From a checkpoint of a small mixture-of-experts model trained on Wikipedia.
Size: 8 layers, width 768, vocabulary 16384, 111M parameters.
Experts: 16 experts in each of 7 layers, 256 SwiGLU neurons an expert, 2 picks a token, a sigmoid router.
Training: 1061M tokens, 8095 steps.
Below are experts of layer 5 (counted from 0) of a mixture-of-experts language model. Rows are named router (the router's row for the expert), gate (a neuron's input weights, with its number), up (a neuron's input weights, with its number) and show model dimensions 128-159. Each number is 200 + 30 x the weight over its row's rms, rounded and kept within 0 to 999.
After each expert's rows: "comes after" lists some tokens at least twice as common just before its tokens as in all text; "mostly gets" lists some tokens that are sent to it at least half of the time. This comes from a sample of Wikipedia text that the model never trained on. Tokens count by the router's weight.

# expert 11
router,211,229,222,222,180,234,204,180,247,211,195,184,183,173,186,210,231,175,191,176,156,239,289,174,233,226,233,206,205,220,198,200
gate0,179,222,175,165,211,196,202,226,212,196,197,165,213,194,151,225,216,195,166,218,173,192,236,149,180,179,226,241,237,173,228,220
up0,193,219,186,217,186,217,222,146,187,212,232,191,179,171,185,194,183,213,199,168,222,228,179,293,194,250,215,243,153,188,219,163
gate1,195,195,200,205,155,167,228,165,182,119,173,189,230,204,171,250,238,222,194,234,185,189,187,172,229,176,244,202,160,235,158,179
up1,210,156,220,247,139,173,219,239,188,209,220,159,175,170,224,210,185,180,216,227,208,212,192,193,236,254,193,235,206,205,185,185
gate2,178,136,219,196,156,200,221,186,237,226,175,179,185,195,194,209,221,184,200,184,178,197,266,268,221,186,152,171,224,176,209,137
up2,240,162,198,226,181,199,173,197,205,210,239,213,151,270,169,176,191,197,227,206,202,123,123,233,231,232,225,213,215,232,168,207
gate3,196,181,165,209,126,192,195,193,141,199,259,194,264,155,185,244,183,191,225,172,211,214,258,225,222,173,182,195,164,201,200,186
up3,229,157,191,193,196,197,188,246,189,195,253,213,221,143,211,169,229,143,213,156,236,140,163,214,192,192,222,226,197,218,182,194
gate4,180,232,182,181,206,159,242,177,173,181,183,232,205,142,171,222,186,285,220,134,190,139,241,223,259,189,205,195,241,218,225,174
up4,216,226,242,220,110,217,191,208,178,188,201,193,240,217,210,210,161,176,242,220,198,202,206,250,179,252,205,187,198,214,199,201
gate5,228,215,210,201,177,164,228,157,202,139,198,217,209,186,173,256,215,184,204,181,243,211,187,240,197,186,191,245,194,263,180,165
up5,154,245,167,221,198,182,174,165,216,208,109,167,210,187,231,166,194,219,211,186,259,194,254,245,221,179,146,155,250,184,185,198
gate6,246,235,146,224,177,217,232,279,205,229,183,155,149,219,204,126,213,183,244,197,210,202,196,211,168,170,174,231,184,239,182,201
up6,155,201,210,208,198,187,219,249,125,134,203,239,191,189,147,186,262,202,169,173,215,237,214,210,178,132,192,182,209,187,152,169
gate7,202,194,235,194,207,163,181,177,228,174,193,174,202,169,155,234,178,217,158,196,268,174,245,222,175,166,223,180,214,184,190,195
up7,195,187,217,195,220,221,189,210,135,160,223,220,273,186,270,193,171,243,141,207,234,264,104,196,222,203,157,220,164,201,191,169
gate8,199,195,195,180,214,198,183,238,194,144,244,202,194,205,215,162,157,245,153,181,221,224,220,172,246,187,238,191,158,148,237,205
up8,202,183,200,186,210,197,202,195,154,147,216,267,144,177,189,224,142,145,202,227,187,232,191,122,152,213,218,166,238,216,244,156
comes after: " the", " a", " was", " and", " to", " his"
mostly gets: " well", " due", " out", " book", " work", " him"

# expert 5
router,210,190,216,247,180,191,185,213,216,236,229,207,229,218,211,189,210,223,214,213,193,189,188,182,171,228,226,194,209,276,213,192
gate0,212,209,289,188,193,234,234,215,193,185,192,250,255,204,192,222,174,223,215,232,197,176,136,220,218,252,281,181,194,219,145,230
up0,219,205,226,195,195,216,182,194,242,292,234,255,212,198,242,123,165,198,221,174,174,216,179,198,205,237,197,236,261,171,188,253
gate1,186,201,214,163,174,220,171,214,190,208,188,178,236,234,167,163,280,241,213,153,161,223,189,217,156,184,228,242,200,234,215,225
up1,220,251,148,220,182,207,234,198,198,217,188,195,212,182,195,170,222,159,195,208,183,165,212,137,217,214,213,207,166,229,146,148
gate2,168,182,180,181,170,192,213,171,200,229,182,242,260,165,146,172,148,255,198,174,219,240,202,261,238,195,199,217,219,236,134,174
up2,250,179,174,214,208,204,215,212,143,182,220,208,218,231,242,238,192,196,188,154,242,173,180,242,257,198,218,221,210,189,227,230
gate3,242,224,167,188,212,198,176,210,111,187,207,249,145,159,235,204,230,196,202,174,192,190,223,166,197,183,155,214,224,247,242,182
up3,135,212,203,230,223,231,142,223,121,195,236,211,192,167,187,161,156,170,214,209,207,154,166,235,189,164,237,192,219,186,232,222
gate4,172,230,184,168,180,202,198,214,140,184,213,181,230,250,189,198,201,239,273,257,209,210,228,161,222,223,162,168,167,257,219,170
up4,180,192,222,162,232,160,216,241,143,173,214,242,178,167,217,221,248,214,199,198,214,187,205,183,155,180,240,166,188,205,211,217
gate5,194,262,136,166,143,172,214,196,207,252,160,190,178,162,172,203,174,212,191,193,183,259,266,214,144,239,247,200,179,179,239,235
up5,213,200,206,204,174,195,200,199,214,175,175,156,234,217,151,212,237,223,179,167,167,201,216,192,200,187,205,206,152,183,207,157
gate6,265,240,168,208,164,208,164,206,221,192,218,177,209,217,230,218,190,230,258,282,200,177,241,206,179,203,215,133,165,201,170,273
up6,207,193,186,202,222,179,226,248,194,231,160,197,168,192,187,166,185,174,162,197,195,209,234,175,255,180,227,179,221,148,247,150
gate7,207,175,221,148,203,194,209,209,227,232,213,168,204,173,212,200,215,195,130,225,213,202,208,135,194,221,169,232,204,236,183,181
up7,173,207,223,183,200,221,260,249,135,185,157,197,180,225,275,212,200,223,154,223,179,195,255,208,167,244,147,188,220,204,221,178
gate8,195,207,223,229,232,178,168,223,216,257,210,169,239,237,192,215,232,228,229,215,182,200,214,240,158,148,230,211,218,185,186,196
up8,179,184,190,170,236,185,166,176,191,119,164,177,206,242,173,215,225,265,158,178,197,163,202,210,207,239,168,227,184,192,214,205
comes after: "\n", " \"", " MPC", " /", "\"", " d"
mostly gets: " (", "–", " \"", "/", "(", "_{"

# expert 15
router,154,155,226,181,176,208,187,146,213,333,191,141,216,253,229,204,192,173,181,222,195,207,152,193,219,216,210,206,208,186,160,222
gate0,257,173,224,193,227,178,221,171,270,190,160,246,212,191,237,194,224,213,195,194,179,269,176,210,179,151,149,182,191,260,195,222
up0,179,205,221,203,194,159,201,200,186,193,209,197,164,209,211,179,179,207,168,223,225,244,197,191,237,211,163,218,219,188,196,185
gate1,191,216,224,171,173,185,226,281,179,215,215,244,195,206,190,238,216,179,147,168,202,260,229,235,173,189,223,206,155,177,239,203
up1,193,243,200,181,292,206,265,160,183,184,238,242,205,248,234,218,215,143,228,215,199,179,167,162,170,245,178,211,177,194,215,140
gate2,180,179,160,169,205,205,272,222,171,203,142,137,177,171,186,246,200,190,208,162,143,223,170,244,192,195,172,210,211,235,149,179
up2,203,183,231,241,214,225,192,228,218,215,212,244,180,220,169,194,244,237,177,207,181,140,254,208,152,260,207,213,191,172,203,151
gate3,181,251,230,202,204,234,236,204,207,203,174,177,215,221,161,182,182,186,196,194,257,209,167,180,213,205,172,196,203,208,219,195
up3,184,211,194,202,224,219,173,197,181,229,187,213,192,164,205,206,200,248,183,200,181,177,180,249,192,252,177,191,203,245,193,177
gate4,243,216,241,214,120,260,223,217,190,227,255,215,238,183,215,237,190,158,221,169,167,163,216,179,215,158,188,224,162,200,227,221
up4,188,241,190,201,179,187,249,148,209,214,175,112,223,212,212,176,205,134,126,169,232,184,174,239,160,221,175,163,199,261,212,212
gate5,206,157,142,169,171,164,198,212,187,206,226,211,213,213,244,234,224,176,179,214,183,181,123,219,219,187,211,193,217,217,187,208
up5,182,181,162,176,149,211,196,233,228,210,212,195,259,190,240,162,200,216,184,188,203,143,249,187,130,176,265,169,246,216,253,240
gate6,169,182,204,214,132,232,223,251,193,210,213,143,149,230,174,203,182,174,231,177,238,177,215,182,191,193,251,246,210,225,112,158
up6,182,230,193,160,176,164,202,166,207,207,217,187,203,117,238,257,160,188,219,237,181,152,206,209,243,228,188,162,233,182,165,210
gate7,222,202,213,185,125,214,195,184,198,140,249,228,203,208,243,230,184,177,211,189,196,196,205,225,228,223,210,167,208,208,199,175
up7,193,203,210,183,189,231,191,173,192,224,240,162,220,154,174,188,206,204,158,177,189,228,197,220,236,198,237,175,182,135,206,153
gate8,236,214,215,193,197,178,156,217,184,215,264,247,179,199,180,222,218,183,156,210,241,211,158,227,140,175,179,188,198,147,173,172
up8,190,238,126,218,186,144,246,200,192,206,225,225,164,191,234,175,219,184,220,212,225,226,203,244,222,197,207,208,179,201,195,260
comes after: "\n", "0", "3", "4", "6", "5"
mostly gets: " |", "|", ").", " —;", "′", "\"."

# expert 12
router,152,161,221,244,168,235,176,203,222,182,197,180,218,236,135,255,189,137,224,184,245,179,199,206,180,206,233,191,210,182,183,222
gate0,247,179,189,234,200,235,177,230,185,216,181,168,194,290,188,254,198,176,225,217,199,150,218,221,231,182,183,227,203,236,250,196
up0,237,239,210,178,214,203,171,204,175,153,225,184,207,262,233,187,205,164,207,191,203,224,188,190,166,198,183,175,224,171,224,173
gate1,198,231,205,195,218,197,156,185,216,167,230,185,164,206,184,194,179,207,183,217,202,206,187,165,229,243,221,192,213,176,152,208
up1,210,162,185,269,267,175,189,208,214,213,219,215,225,246,224,149,230,226,200,211,175,220,217,219,192,242,209,185,171,215,216,221
gate2,195,208,236,254,214,252,195,205,169,106,161,214,247,191,181,190,213,214,180,224,188,161,196,198,208,270,176,171,188,220,217,213
up2,275,210,202,203,242,127,150,202,159,216,224,222,163,221,160,123,205,259,184,161,205,185,222,168,185,205,221,212,298,172,160,264
gate3,232,217,159,174,181,227,230,264,169,241,159,161,172,192,212,233,199,182,239,227,176,249,219,229,165,231,201,208,199,202,216,207
up3,258,215,191,205,156,226,216,195,169,208,164,241,161,192,240,255,190,172,235,235,221,236,198,213,186,180,224,198,188,252,210,209
gate4,176,213,150,206,192,209,224,154,195,192,223,203,188,147,230,168,192,203,194,200,188,181,161,181,246,240,178,196,198,210,155,167
up4,224,194,252,187,193,225,216,234,236,168,196,214,224,161,237,196,144,221,202,221,197,200,188,249,209,178,226,201,195,212,199,181
gate5,187,192,263,253,141,256,231,204,193,199,288,157,216,178,205,172,157,186,195,194,239,249,197,144,202,192,211,246,151,181,164,192
up5,174,267,239,188,225,204,190,211,263,273,214,179,228,257,192,233,255,198,214,175,224,194,222,176,168,195,216,187,209,242,126,206
gate6,239,180,186,174,203,188,153,235,161,177,176,178,183,256,187,203,183,166,215,201,220,187,203,202,177,163,194,225,185,214,208,199
up6,179,157,203,230,210,200,186,213,198,242,207,129,240,213,183,200,250,179,224,263,227,185,167,252,229,181,218,189,254,161,219,184
gate7,227,198,164,171,219,232,153,175,255,229,215,234,202,173,216,167,214,199,166,199,246,219,201,136,201,188,234,209,205,199,170,146
up7,191,226,200,206,165,204,209,175,137,238,165,201,195,168,180,235,187,209,189,194,163,201,254,181,213,198,205,180,184,236,216,221
gate8,234,184,222,247,221,192,238,204,201,198,179,271,257,214,224,203,219,200,186,215,235,199,238,238,196,189,167,167,192,213,212,255
up8,219,198,188,271,166,240,253,227,253,185,184,177,204,213,196,170,204,167,221,221,236,225,198,192,259,210,287,149,203,193,176,150
comes after: " ", "-", " (", "–", "/", " \""
mostly gets: " co", " JPL", "ID", " anti", "D", " pro"

# expert 4
router,219,179,215,253,250,209,116,198,207,209,191,178,231,219,234,198,211,185,189,155,167,214,234,224,164,164,219,171,183,234,166,199
gate0,215,195,166,172,188,224,220,207,143,187,215,187,208,137,217,225,243,226,218,196,212,229,170,199,160,172,171,164,201,214,181,208
up0,182,206,199,157,155,247,217,216,206,191,181,164,210,203,141,158,199,188,190,144,152,228,198,166,159,168,221,153,193,198,159,225
gate1,187,243,195,193,156,214,185,199,233,153,212,168,231,266,217,237,237,210,226,183,224,211,199,201,243,195,210,186,221,200,177,180
up1,174,178,208,238,177,213,182,256,232,246,182,188,174,201,181,238,178,263,237,211,123,168,250,144,185,197,209,251,209,202,241,210
gate2,231,187,235,196,217,253,172,221,251,183,161,187,209,227,224,178,196,221,156,180,182,175,162,208,231,157,184,160,151,271,154,231
up2,208,134,125,139,181,219,193,190,183,197,220,212,149,193,226,219,204,212,199,232,143,168,227,217,243,199,210,198,192,164,128,240
gate3,205,194,225,178,212,160,204,219,181,197,201,233,193,194,236,197,190,176,227,226,206,218,215,191,204,247,169,180,190,173,261,228
up3,216,226,241,198,196,160,222,212,198,236,189,189,212,149,173,287,237,179,200,188,173,211,218,204,243,234,153,183,193,193,235,239
gate4,183,223,265,146,190,199,215,226,223,217,228,213,237,213,174,275,248,235,241,249,205,242,166,150,224,192,230,252,168,181,155,146
up4,186,203,164,211,208,174,231,252,193,211,198,231,250,209,191,244,254,226,152,174,187,192,142,235,219,266,176,155,210,218,158,167
gate5,227,210,173,207,256,209,165,229,188,229,174,156,197,199,244,188,149,181,130,152,204,206,247,184,244,245,225,238,219,207,218,146
up5,174,175,210,217,264,149,249,173,231,221,122,187,215,230,181,190,203,198,160,233,222,265,149,145,270,248,182,182,222,168,191,225
gate6,217,207,227,182,223,203,176,188,208,165,189,175,184,169,229,195,212,209,208,196,207,159,199,155,184,232,182,195,205,218,208,222
up6,195,230,239,184,251,224,188,218,152,192,137,209,182,166,164,199,233,234,251,238,173,176,201,196,210,227,194,185,269,210,267,206
gate7,211,157,267,198,232,165,207,146,194,260,187,168,232,180,170,250,186,188,211,177,199,210,222,223,190,196,239,227,215,163,188,255
up7,171,188,195,222,170,210,223,203,181,213,245,154,222,252,150,194,178,126,200,194,222,166,169,219,227,167,211,217,202,183,221,247
gate8,158,188,150,150,231,243,212,135,191,164,203,205,168,205,197,167,231,196,213,160,216,226,224,247,218,207,225,218,271,232,228,161
up8,240,193,241,191,168,219,212,178,207,222,227,143,195,219,196,230,157,239,223,183,170,176,184,209,262,145,176,228,192,184,185,194
comes after: " the", ",", " in", " of", " was", " He"
mostly gets: " September", " July", " October", " March", " November", " December"

# expert 10
router,151,231,167,174,213,200,192,150,235,238,218,199,130,150,199,218,214,204,253,200,186,236,233,163,191,259,146,146,220,243,221,193
gate0,244,227,215,190,191,197,180,197,184,215,190,190,227,180,228,160,200,198,178,235,221,190,194,244,221,182,221,186,190,203,218,170
up0,191,221,245,190,155,199,198,189,206,231,244,253,175,208,173,179,221,195,208,192,226,159,288,214,173,182,188,244,210,189,203,258
gate1,187,191,216,228,256,182,252,250,193,209,211,147,228,242,195,178,178,242,220,182,167,221,165,214,183,253,195,176,219,207,164,215
up1,188,133,217,218,191,250,226,214,185,163,205,228,218,161,188,201,174,275,170,209,211,160,218,261,189,172,184,232,202,215,231,240
gate2,258,224,142,183,229,211,183,235,181,197,169,242,243,190,178,225,189,196,236,190,235,200,230,143,171,220,170,167,243,233,204,190
up2,217,211,135,243,207,194,152,139,221,209,187,161,222,245,188,216,176,175,203,190,241,155,204,213,186,209,167,187,218,199,242,230
gate3,153,206,168,226,166,132,207,209,240,244,212,176,177,214,236,158,204,204,224,231,177,184,171,191,220,243,196,236,202,211,193,221
up3,198,172,202,202,184,179,162,210,161,215,197,150,194,174,272,152,189,203,189,172,164,190,214,175,200,197,109,191,211,156,148,201
gate4,196,204,168,204,202,236,247,182,215,201,202,157,213,216,236,163,235,214,195,208,179,259,232,247,206,209,231,211,235,203,216,185
up4,180,237,197,183,177,158,170,231,189,229,234,280,218,213,160,191,191,171,135,241,207,163,238,179,170,196,166,189,194,221,272,249
gate5,256,193,187,155,153,171,229,283,182,214,259,239,223,193,216,222,228,250,238,202,227,204,216,204,193,217,191,231,205,181,218,185
up5,184,205,255,157,153,165,212,184,201,191,274,215,216,248,192,232,197,171,186,172,160,192,197,200,140,238,187,214,174,176,208,183
gate6,173,183,153,235,169,195,214,172,232,237,184,180,225,210,181,252,205,210,211,155,237,155,161,212,229,186,178,257,243,190,185,169
up6,189,200,288,178,188,136,204,214,212,170,208,156,211,230,235,268,243,220,238,227,229,195,169,184,214,228,215,159,250,212,236,215
gate7,210,217,212,157,205,195,247,198,169,179,233,206,124,203,187,205,211,167,277,216,260,219,115,184,200,203,169,221,156,265,237,163
up7,208,147,182,247,167,272,161,211,238,240,221,240,220,180,205,169,237,171,205,216,223,190,157,165,221,191,211,182,167,187,192,211
gate8,228,160,190,167,179,237,167,195,209,195,183,235,216,210,171,212,230,242,231,168,227,222,148,209,231,195,204,181,227,205,168,225
up8,180,235,235,259,194,189,202,193,199,170,165,177,259,237,212,144,235,239,188,143,222,185,167,196,206,247,206,184,193,202,195,219
comes after: " |", "|", ";", ":", " /", " October"
mostly gets: " ", "ri", "_{", " $", "u", " km"

# expert 14
router,176,159,246,130,192,164,213,180,226,239,195,138,205,221,227,163,187,215,231,218,183,197,225,185,166,205,173,184,194,207,162,223
gate0,164,230,201,192,168,184,214,175,203,201,232,187,199,179,178,205,173,227,252,241,178,200,239,246,148,227,222,144,203,216,220,240
up0,250,118,228,249,213,206,215,164,230,226,237,218,243,217,228,206,198,240,196,222,217,168,229,186,196,223,176,195,213,207,191,145
gate1,229,177,220,204,231,294,205,177,227,227,196,165,184,211,176,174,227,216,198,211,223,199,164,225,176,161,191,195,249,233,205,157
up1,161,203,245,192,183,210,195,228,252,177,195,233,199,183,175,176,175,203,169,188,198,189,197,188,214,241,164,237,211,209,219,201
gate2,159,210,189,246,241,200,189,189,251,245,233,165,227,171,206,184,199,213,200,161,230,225,171,167,211,214,187,210,227,195,211,212
up2,215,160,213,199,198,184,174,180,220,206,182,216,176,149,220,177,172,199,193,215,211,185,226,174,236,248,171,169,198,179,209,170
gate3,179,211,183,128,198,236,176,183,209,242,170,191,209,218,237,187,126,201,227,170,202,221,143,175,148,209,216,183,242,249,167,188
up3,205,207,223,229,181,188,201,199,195,210,149,224,258,206,220,226,153,196,264,192,245,138,168,219,206,155,205,218,236,202,209,252
gate4,179,232,179,191,191,227,231,167,183,193,172,171,120,191,155,242,181,209,277,196,192,158,190,268,218,131,278,185,225,235,147,169
up4,235,237,240,161,188,230,218,203,211,200,217,138,193,198,251,162,220,227,221,230,218,194,198,231,235,211,225,257,123,266,189,275
gate5,158,205,228,170,193,192,242,183,194,217,173,219,196,186,186,240,217,155,233,187,184,159,162,200,228,253,198,251,216,198,186,190
up5,235,213,218,164,245,238,196,221,184,196,213,206,223,197,147,212,195,191,218,223,197,169,229,207,215,184,192,160,169,188,203,165
gate6,201,232,226,268,254,228,172,125,184,252,249,195,206,186,206,154,218,192,190,197,188,158,222,234,134,179,214,228,212,208,190,186
up6,231,217,134,210,215,176,266,200,213,235,201,210,189,144,151,155,220,175,192,228,200,169,182,205,189,160,244,197,190,186,194,214
gate7,225,172,181,154,200,216,189,170,207,172,147,129,173,240,181,193,137,257,186,192,240,180,159,226,237,165,164,211,214,162,199,182
up7,163,197,187,207,207,207,202,168,183,179,228,150,203,281,219,193,252,182,210,181,202,184,181,233,167,177,253,201,181,203,209,141
gate8,172,172,214,207,214,216,237,183,162,258,188,202,212,159,240,213,202,155,190,112,170,241,157,203,203,219,203,243,154,156,215,175
up8,214,174,228,202,205,200,207,201,158,187,235,211,239,201,176,232,186,175,139,295,232,168,196,178,138,230,152,162,246,183,261,165
comes after: " of", "'", " in", " on", " to", " and"
mostly gets: " on", "The", " or", " north", " the", "On"

# expert 1
router,224,235,222,257,173,198,200,175,217,217,202,236,228,218,185,191,223,136,192,191,207,208,227,216,169,192,170,183,172,206,210,142
gate0,169,244,242,205,197,210,200,177,194,227,170,247,232,210,215,235,200,189,209,216,168,238,210,255,172,179,259,238,186,193,243,155
up0,167,216,149,203,229,161,175,249,166,250,195,164,219,211,229,238,171,161,163,210,184,207,181,235,216,233,287,160,195,240,187,154
gate1,175,251,181,172,142,202,221,227,216,185,159,176,190,165,209,218,106,195,121,155,161,208,163,157,211,185,223,198,123,197,247,222
up1,233,216,201,226,225,202,195,186,140,235,212,217,141,208,204,217,159,207,174,178,194,222,195,214,143,214,174,219,178,194,230,197
gate2,164,267,232,142,186,204,159,182,223,165,251,192,145,248,155,214,233,165,243,243,190,205,181,195,183,208,156,162,222,215,180,198
up2,179,183,228,218,156,218,205,208,195,190,210,221,130,212,168,165,176,151,221,225,176,226,211,186,179,204,162,209,167,188,183,208
gate3,255,148,200,224,218,282,211,167,203,182,151,228,248,216,196,208,236,211,234,192,136,172,199,193,213,255,175,143,215,218,217,189
up3,187,154,206,229,163,156,183,186,215,250,181,195,199,183,177,174,245,170,236,215,196,196,216,221,192,159,187,203,204,170,204,215
gate4,157,231,174,184,220,234,246,199,170,204,180,246,216,205,177,221,221,164,172,135,211,242,214,219,208,192,222,204,180,173,136,201
up4,202,182,215,162,171,183,241,156,197,167,165,201,181,185,231,134,238,229,180,216,169,241,211,146,173,220,138,244,136,238,196,205
gate5,225,218,218,206,191,131,156,190,141,190,156,229,224,194,231,262,182,177,185,177,152,185,179,228,286,226,204,233,204,240,175,199
up5,201,270,232,203,158,159,213,252,180,167,170,252,203,165,235,263,233,247,232,252,202,210,218,194,228,193,146,201,228,215,209,183
gate6,168,214,179,180,154,195,184,158,160,177,184,187,244,158,194,249,175,195,197,229,185,190,175,209,200,203,228,181,190,203,172,200
up6,138,275,206,242,209,125,199,195,194,262,108,202,149,187,220,242,226,251,187,203,99,213,181,170,186,226,182,154,255,192,167,269
gate7,228,219,163,216,173,178,230,160,169,199,213,203,234,168,196,191,181,220,185,163,137,159,180,299,165,226,162,144,164,172,190,194
up7,185,249,222,209,226,255,172,203,195,185,220,195,217,236,199,211,181,182,170,195,184,233,238,179,200,177,196,190,212,173,206,159
gate8,187,213,206,220,190,210,240,173,185,175,196,195,177,206,144,227,196,172,166,207,171,163,157,224,279,232,207,201,198,216,152,206
up8,202,260,225,223,165,231,214,174,146,217,259,245,194,213,209,225,219,255,185,124,153,204,199,236,194,234,172,214,204,130,191,250
comes after: "\n", " |", ".", "==", "-", ")"
mostly gets: "\n", " ==", " ===", "Personal", "==", " Location"

# expert 0
router,147,223,262,210,194,172,170,198,125,264,198,169,211,180,200,232,196,195,230,184,239,249,234,174,202,213,263,202,214,187,178,209
gate0,220,181,241,193,168,186,191,183,226,217,289,198,166,176,163,237,180,181,191,159,174,190,207,190,240,214,177,167,195,212,229,155
up0,182,168,197,182,173,214,197,202,201,214,189,224,182,227,182,230,158,157,207,180,233,197,206,163,186,237,175,207,152,220,193,197
gate1,181,218,189,181,153,193,154,203,153,194,238,207,197,234,249,217,198,164,173,244,169,180,184,189,156,221,282,197,251,211,208,148
up1,197,199,189,178,250,205,247,231,204,197,231,181,183,220,250,237,248,183,165,229,240,217,268,137,222,217,214,194,175,141,187,175
gate2,210,225,221,176,171,201,220,173,192,211,182,167,211,191,228,209,236,203,208,197,169,212,225,182,134,206,231,213,208,204,219,183
up2,231,196,218,201,222,169,212,235,231,157,213,225,194,173,154,213,206,236,174,202,188,175,151,140,222,254,227,242,227,224,214,251
gate3,114,170,172,168,158,160,204,261,166,208,152,127,210,178,173,134,164,189,253,245,190,203,193,194,152,140,189,156,194,230,252,227
up3,173,228,238,202,198,175,210,204,211,236,215,249,148,217,233,175,213,215,229,223,193,194,202,181,223,164,245,244,201,186,191,216
gate4,210,227,198,145,186,151,97,237,232,195,237,175,193,261,209,183,227,220,237,166,230,178,170,193,221,217,231,188,208,176,189,202
up4,185,200,169,213,186,198,191,184,225,212,196,220,241,250,183,143,223,197,182,255,176,198,141,176,195,188,184,184,189,150,172,189
gate5,164,136,168,144,154,207,215,265,201,236,217,160,177,187,217,217,266,157,224,208,219,217,181,175,221,195,204,236,198,239,222,212
up5,186,171,172,172,217,149,188,213,202,179,190,180,173,210,166,176,166,233,165,213,176,188,206,201,176,246,228,207,239,195,184,220
gate6,159,181,169,211,196,231,199,199,141,217,198,238,230,259,182,225,222,239,177,190,202,197,208,217,252,196,137,182,216,174,128,200
up6,210,176,180,235,260,196,183,212,208,248,173,215,185,240,191,216,222,217,199,204,233,189,219,202,228,168,214,222,226,219,206,219
gate7,231,170,174,193,159,193,186,267,128,220,202,195,225,193,252,163,166,214,227,194,132,193,264,218,205,223,197,252,162,150,236,252
up7,156,153,133,227,188,203,217,192,198,196,160,173,204,277,223,185,219,167,207,212,230,200,178,221,317,209,204,201,219,224,202,236
gate8,209,214,181,147,189,148,250,157,214,193,193,220,252,188,174,213,150,178,196,189,187,212,189,200,246,166,191,150,207,227,194,127
up8,166,164,205,185,189,193,202,205,181,181,259,203,175,221,268,205,200,169,244,150,191,200,222,273,191,186,209,133,178,216,234,183
comes after: " ", "1", "2", "3", ".", "4"
mostly gets: " MPC", " JPL", " —;", " +", " —", " Coordinates"

# expert 8
router,188,196,237,211,201,200,200,203,226,197,220,207,205,227,226,227,235,143,233,171,182,218,167,206,198,200,141,177,185,278,188,250
gate0,219,183,192,198,173,179,238,208,180,226,175,153,181,210,254,176,179,221,244,158,229,207,245,154,189,175,200,269,196,186,159,197
up0,229,178,176,237,229,168,220,182,124,185,211,190,216,222,218,162,197,237,205,188,151,204,174,246,193,135,221,244,174,177,141,190
gate1,198,160,207,150,174,181,178,182,200,167,164,224,218,177,200,161,186,147,193,230,184,209,141,211,234,215,223,223,225,178,235,194
up1,140,246,214,244,203,217,179,225,210,202,227,192,200,225,238,212,208,220,230,241,244,235,201,244,209,207,247,160,186,172,187,238
gate2,193,257,183,221,211,207,211,170,174,214,220,150,232,187,143,201,184,232,252,181,207,214,184,245,226,219,174,229,220,222,226,237
up2,166,226,169,172,269,221,211,223,211,170,206,220,179,192,174,170,154,167,170,197,226,248,200,244,188,194,204,138,201,181,191,227
gate3,245,256,171,149,161,221,221,191,144,236,223,231,229,246,162,200,155,232,192,166,198,151,171,188,158,142,220,158,228,210,221,197
up3,221,205,225,196,210,154,173,255,207,212,259,154,218,175,200,208,260,211,229,200,138,178,152,174,202,169,213,175,199,142,146,222
gate4,241,210,187,225,216,230,214,230,229,248,179,195,147,214,139,212,171,192,222,222,202,202,248,201,187,237,164,159,215,238,234,246
up4,192,211,255,168,214,221,196,175,168,237,241,153,206,232,173,241,186,223,198,225,220,194,164,165,190,215,149,183,230,260,197,244
gate5,202,204,222,210,230,177,181,271,234,209,201,195,213,206,199,160,190,212,225,203,193,153,157,229,228,208,201,234,179,195,203,231
up5,170,249,200,198,212,244,189,195,245,227,221,193,220,217,224,101,166,190,152,145,177,178,213,172,200,194,188,200,182,200,210,210
gate6,158,242,162,228,192,222,187,193,207,150,222,189,221,191,163,195,190,178,225,235,195,216,144,200,173,238,222,156,126,203,197,217
up6,187,201,189,162,182,175,210,198,180,203,227,244,240,141,192,183,238,216,234,187,229,188,185,207,242,146,230,225,236,204,157,208
gate7,189,215,157,221,206,192,216,208,200,238,229,250,155,250,209,216,140,205,149,198,265,186,259,218,225,173,229,187,159,233,141,193
up7,239,208,251,192,164,215,194,206,204,241,195,185,213,262,215,163,228,151,162,217,186,206,227,164,194,236,178,148,240,190,135,227
gate8,178,187,204,195,200,169,200,144,182,245,217,214,198,218,170,189,191,226,186,203,206,231,185,210,189,188,177,270,223,168,166,191
up8,185,196,155,208,165,147,211,211,197,228,212,161,223,231,191,239,237,186,203,223,178,171,227,195,239,182,147,255,193,130,227,187
comes after: "1", "9", "0", "2", "8", "7"
mostly gets: "\",", "\".", " century", ",", ",\"", "idae"